From a checkpoint of a small mixture-of-experts model trained on Wikipedia.
Size: 14 layers, width 384, vocabulary 8192, 35.7M parameters.
Experts: 48 SwiGLU neurons an expert, 8 picks a token, a softmax router, a shared expert of 64 neurons.
Training: a variant of Muon for the experts, 335M tokens.
Below are experts of layer 4 (counted from 0) of a mixture-of-experts language model. Rows are named router (the router's row for the expert) and show model dimensions 96-191. Each number is 128 + 32 x the weight over its row's rms, rounded and kept within 0 to 255. Numbers have three digits each.
Before each expert's rows: a language model's description of what the expert responds to; "mostly gets" lists some tokens that are sent to it at least half of the time. This comes from a sample of Wikipedia text that the model never trained on.

# expert 30
Mid-word pieces, which. Inner word pieces like ist in pistol and gist, or in worsen, final year digits, plus which, to, as.
mostly gets: " which", " Ra", " co", "′", " Ar", " Lo"
router:128139134122109163093107179145143096154117113128063140166098164117097168134121088094127077118127065169207116128172162147108162141102127118155141149170155115184122117113096148108133143151149113189198085162101133094141170095120175096163176125101134131126172169081098083023151182121121163165

# expert 14
Plural s, prepositions. Verb or plural s endings like becomes, function words such as as, for, about, of, table pipes, and month names.
mostly gets: " as", "|", "″", " April", " November", " January"
router:043185149139134089101170159115177095136121142116143100141134141143177135117128164130120147157153098133105190108144134194146083164114138153153176139122144085085183152171129131126146111135182038071118175157170163117135138166094160135130068112146165103070111082128100090191095129150105135141

# expert 17
Name and place endings. Final pieces of surnames and place names such as Schoen-maker, Frankenheim-er, -ville, -shire, plus year digits in tables and demonyms like Russian.
mostly gets: " Western", "ville", "ia", " Syria", " California", " American"
router:163078173105123143172147116195087097164144120123129119111139111167036064104140169120175191091110195102113113117112134124113148115122127109093083134120119103163100150169164095096042152116090133158115148170092063175095104107176147155127130085122084135097130109125183166168155118135097127090

# expert 31
Prepositions and abbreviations. Prepositions such as in, by, during, into before a noun phrase, and periods ending abbreviations like Inc., U.S., ed.
mostly gets: " in", " by", " States", " during", " into", " York"
router:075115130107169106079126192113154111126114151117100092130125105129121122124089125115144143123161158171129093129129162145146092084177128129100063042113113174105185150092099125119123136117120126062138115133138126061075090132116120193131109096152108161147120177138125136109124169192109151157

# expert 24
Determiners and of. Articles and possessives the, a, its, her and the preposition of, in running prose and lists, e.g. University of, shell of a.
mostly gets: " of", " a", " A", " the", " this", " other"
router:090053157111134170107121107146124125082125063113082096153141117152105080089121077091119155084076151146167132122115124131149139133089120093090132137141082171114150174151107095165157199170105140145151104027115111132133133100145109046114104165083101130125096103181099117128142178163109107126

# expert 23
Name-initial capitals and pieces. Capitalised name starts such as St, New, San, John, inner pieces of foreign surnames like Kr-om-owidjojo, and initials' periods.
mostly gets: " St", " New", " ==", " John", " San", " El"
router:190100100071089096148131087074114134139196109151110113127093057147139167145059204165087085162093144133115105100141077049145120091082140119089097183197139115172159115101136197135152055060111094134122116139131112108129108046142112150128150150123158131122131190091077155084122115118138149139

# expert 12
Spaces and contractions. Bare space tokens in tables and prose, apostrophes in contractions like it's and he'll, and slashes.
mostly gets: " ", " M", "/", " F", "'", " =="
router:165160092154139107144109086128064196160167119144141126078108106104121092118139183166123128156083116102121145177119134148171126176123131148114156162105197109114147080077150076174177082112172102093100113114144157071097053137120131101099143161103121104114155083121178085142111050124191165132

# expert 3
Sentence-start tokens, spacing. Table pipes, spaces and line breaks after periods, plus sentence-initial pronouns and connectives like They, He, However, but; also ma in Christmas.
mostly gets: " they", ".\"", " They", " However", "\".", " Ni"
router:149199137097066126119133019149112106146136213149141106092131178134140095154149160118091136142136212097132123074096117120183100135144130127090139175132152114117085104126134154137172129157094194131143060145130108178139116105128160141131141116138150116141114157167183147193116135116139127149

# expert 20
Prepositions and connectors. Prepositions and linking words in running prose, especially of after members or As, plus in, during, against, and line breaks.
mostly gets: " of", " In", " after", "The", "In", " during"
router:099101081078127147125099102089133096152149126121167184121101146099125168162055163136111133142115122164145078145187112095103115095112136137116145098141100158130175122109116152135125086172073106113056082076139109134150134140112128125126108058178175125161124156156112129116104123149086180153

# expert 1
Word-ending suffixes. Final word pieces completing a word, mostly plural s and suffixes like -ation, -ers, -ing, -ity, e.g. Ravens, Crusades, airlines.
mostly gets: "ation", "ers", " years", "s", " States", "ity"
router:187167118062158132082161138135156151170110089120137150127175108151147094104196119119126134102145192122057105113146127150175155127175133155130164151162150119100112190124156048164103158101091123043146131179142126170041075166154125145171095130165108164133086140141161101109159129108114106097

# expert 28
Function words, pronouns. Conjunctions, pronouns and auxiliaries like and, who, was, would, we, plus word-final pieces after a or an, e.g. hyphen, moan.
mostly gets: " and", " who", "---|---|---|---|", " was", " would", " An"
router:123189121155158120102126163180107092143175109142134152123106107153127136125192073070131097156125147093154090064143151199102161207088128161144161187123106149117132116104096122108078084110140115134110173094169098205160152152100102163126114153146135139125107153108094138114154157096117122127

# expert 15
Digits in numbers. Digits inside years, dates and statistics, especially in tables and census text, plus odd pieces like householder's er and words like few, final.
mostly gets: " did", "″", " final", " Army", " Republican", " DF"
router:152139074135090126149081142162119135117095127125089146110111177125034108144156125149127190100116099105146156097146180173108100050072124142141093114101101106175126135147137071163096098105124169072138100136141135164139120128107150163126115079133185157134122112152146108109174093154132160121

# expert 26
Year and season digits. Final digits of years and season ranges like 2023–24 or 1984 through 1987, in sports tables, plus ing and ed endings.
mostly gets: "mar", " released", "K", "ian", " local", "0"
router:072124162122150138162110111142143126139087078128075129182122142126100157109088082150152164135162151101136114123122111101121131151117118171126124116107063106084128128159189116169128097126105173108120091142136155176147163133077157149144100085193182169124134182162168073164144104166192230121

# expert 13
Common topic nouns. Nouns and participles about careers and works after the or a, such as team, years, album, award, series, released, played.
mostly gets: " team", " years", " work", "\".", "%", " used"
router:184148122183171138148102106120138201143103088113125172140178101134168100145150087105212143118198137127131141112153147145157133164119138121129184140104129176180121148139141076148049120146146098092068135102132122155100138156142080128116064108179140135146122131139102224122150086106098063114

# expert 25
Clause-ending punctuation. Commas, periods, semicolons and linking words ending a phrase after a full word, such as wrote, / know, / and is, was, including.
mostly gets: "),", " are", " is", ",", " was", " been"
router:160110116114161143161148113100100177118157124123184118118087074104173169149125065188141072118143126068121131138044163137126136118170127090128116126122121096155150111158087086133060204100101160099097141105086131098062067155149142167136116114109088131141148157105146148112114178148104100118

# expert 9
Word-initial prefix pieces. First pieces of split words after hyphens or sentence starts, especially prefixes such as di, up, pre, dis, arch, plus capital-letter name starts.
mostly gets: " U", " E", "″", " Ar", " this", " dis"
router:101164102163109170126122120132121082130073131132117136111125203102159130070156174099086095142113107149116147131096097110119159149130130122146113119143137137082144059081113130151187150153113062116116102052093194121198162152113106131090143093172138057110147121120105061124105130147154105123

# expert 6
Copula after subject. Forms of be (was, is, been) right after a subject name or date, especially in biographies, plus closing parentheses and commas.
mostly gets: " was", "),", " He", " been", " is", " It"
router:090102132099135089151141116141097073108172166123100123072096112144127131126139132154136152147132163136082124111056117076177167105133136133139121152106138157151105106170121143056111171106126130118132153126131089119174172158154088153138083116123125146107130120117104125170143132126146170128

# expert 21
Verb endings, prepositions. Suffixes like ated, ed, ing, s completing words, and prepositions of, to, for, with, plus career verbs such as played, began, held.
mostly gets: "ated", " played", " against", " office", " began", "ism"
router:174066176129151145113140131117178142093142111115149172135118115124137166121132078129146078119170136115147113175140120118193161145073129143138163100093117137126113140119145067119055193176148102058097175118138080161074108128122140156111080020071136137112123118187111188151151132120115144175

# expert 11
Section-heading line breaks. Line breaks right after == section headings == and after list items in biographies and sports careers, plus sentence-final periods.
mostly gets: "\n", " ==", "===", " film", " used", " ==="
router:090149126141101101124059133086119060128207076108126207161130110076095147154071108097113115164191067141138175106154151152134094085122134094107197139118169158103114090133111103090170090105152094163105090215132122131134144143124151069183119103145105120111129175161096149139119136110130166133

# expert 0
Quantity words, punctuation. Commas, periods, colons and pipes in prose and tables, plus quantity words after between or the, such as two, several, some.
mostly gets: " from", " two", " some", " three", " between", " well"
router:105125137118139165145131159053161097095122184125135144155079165115174151145184162146142093068099092136172129118157140137104168200142132134145112088146100105106139081082098152154146168153110151127151157108091116068135173151129123146113128189091131174148101108120119111141119132108063075161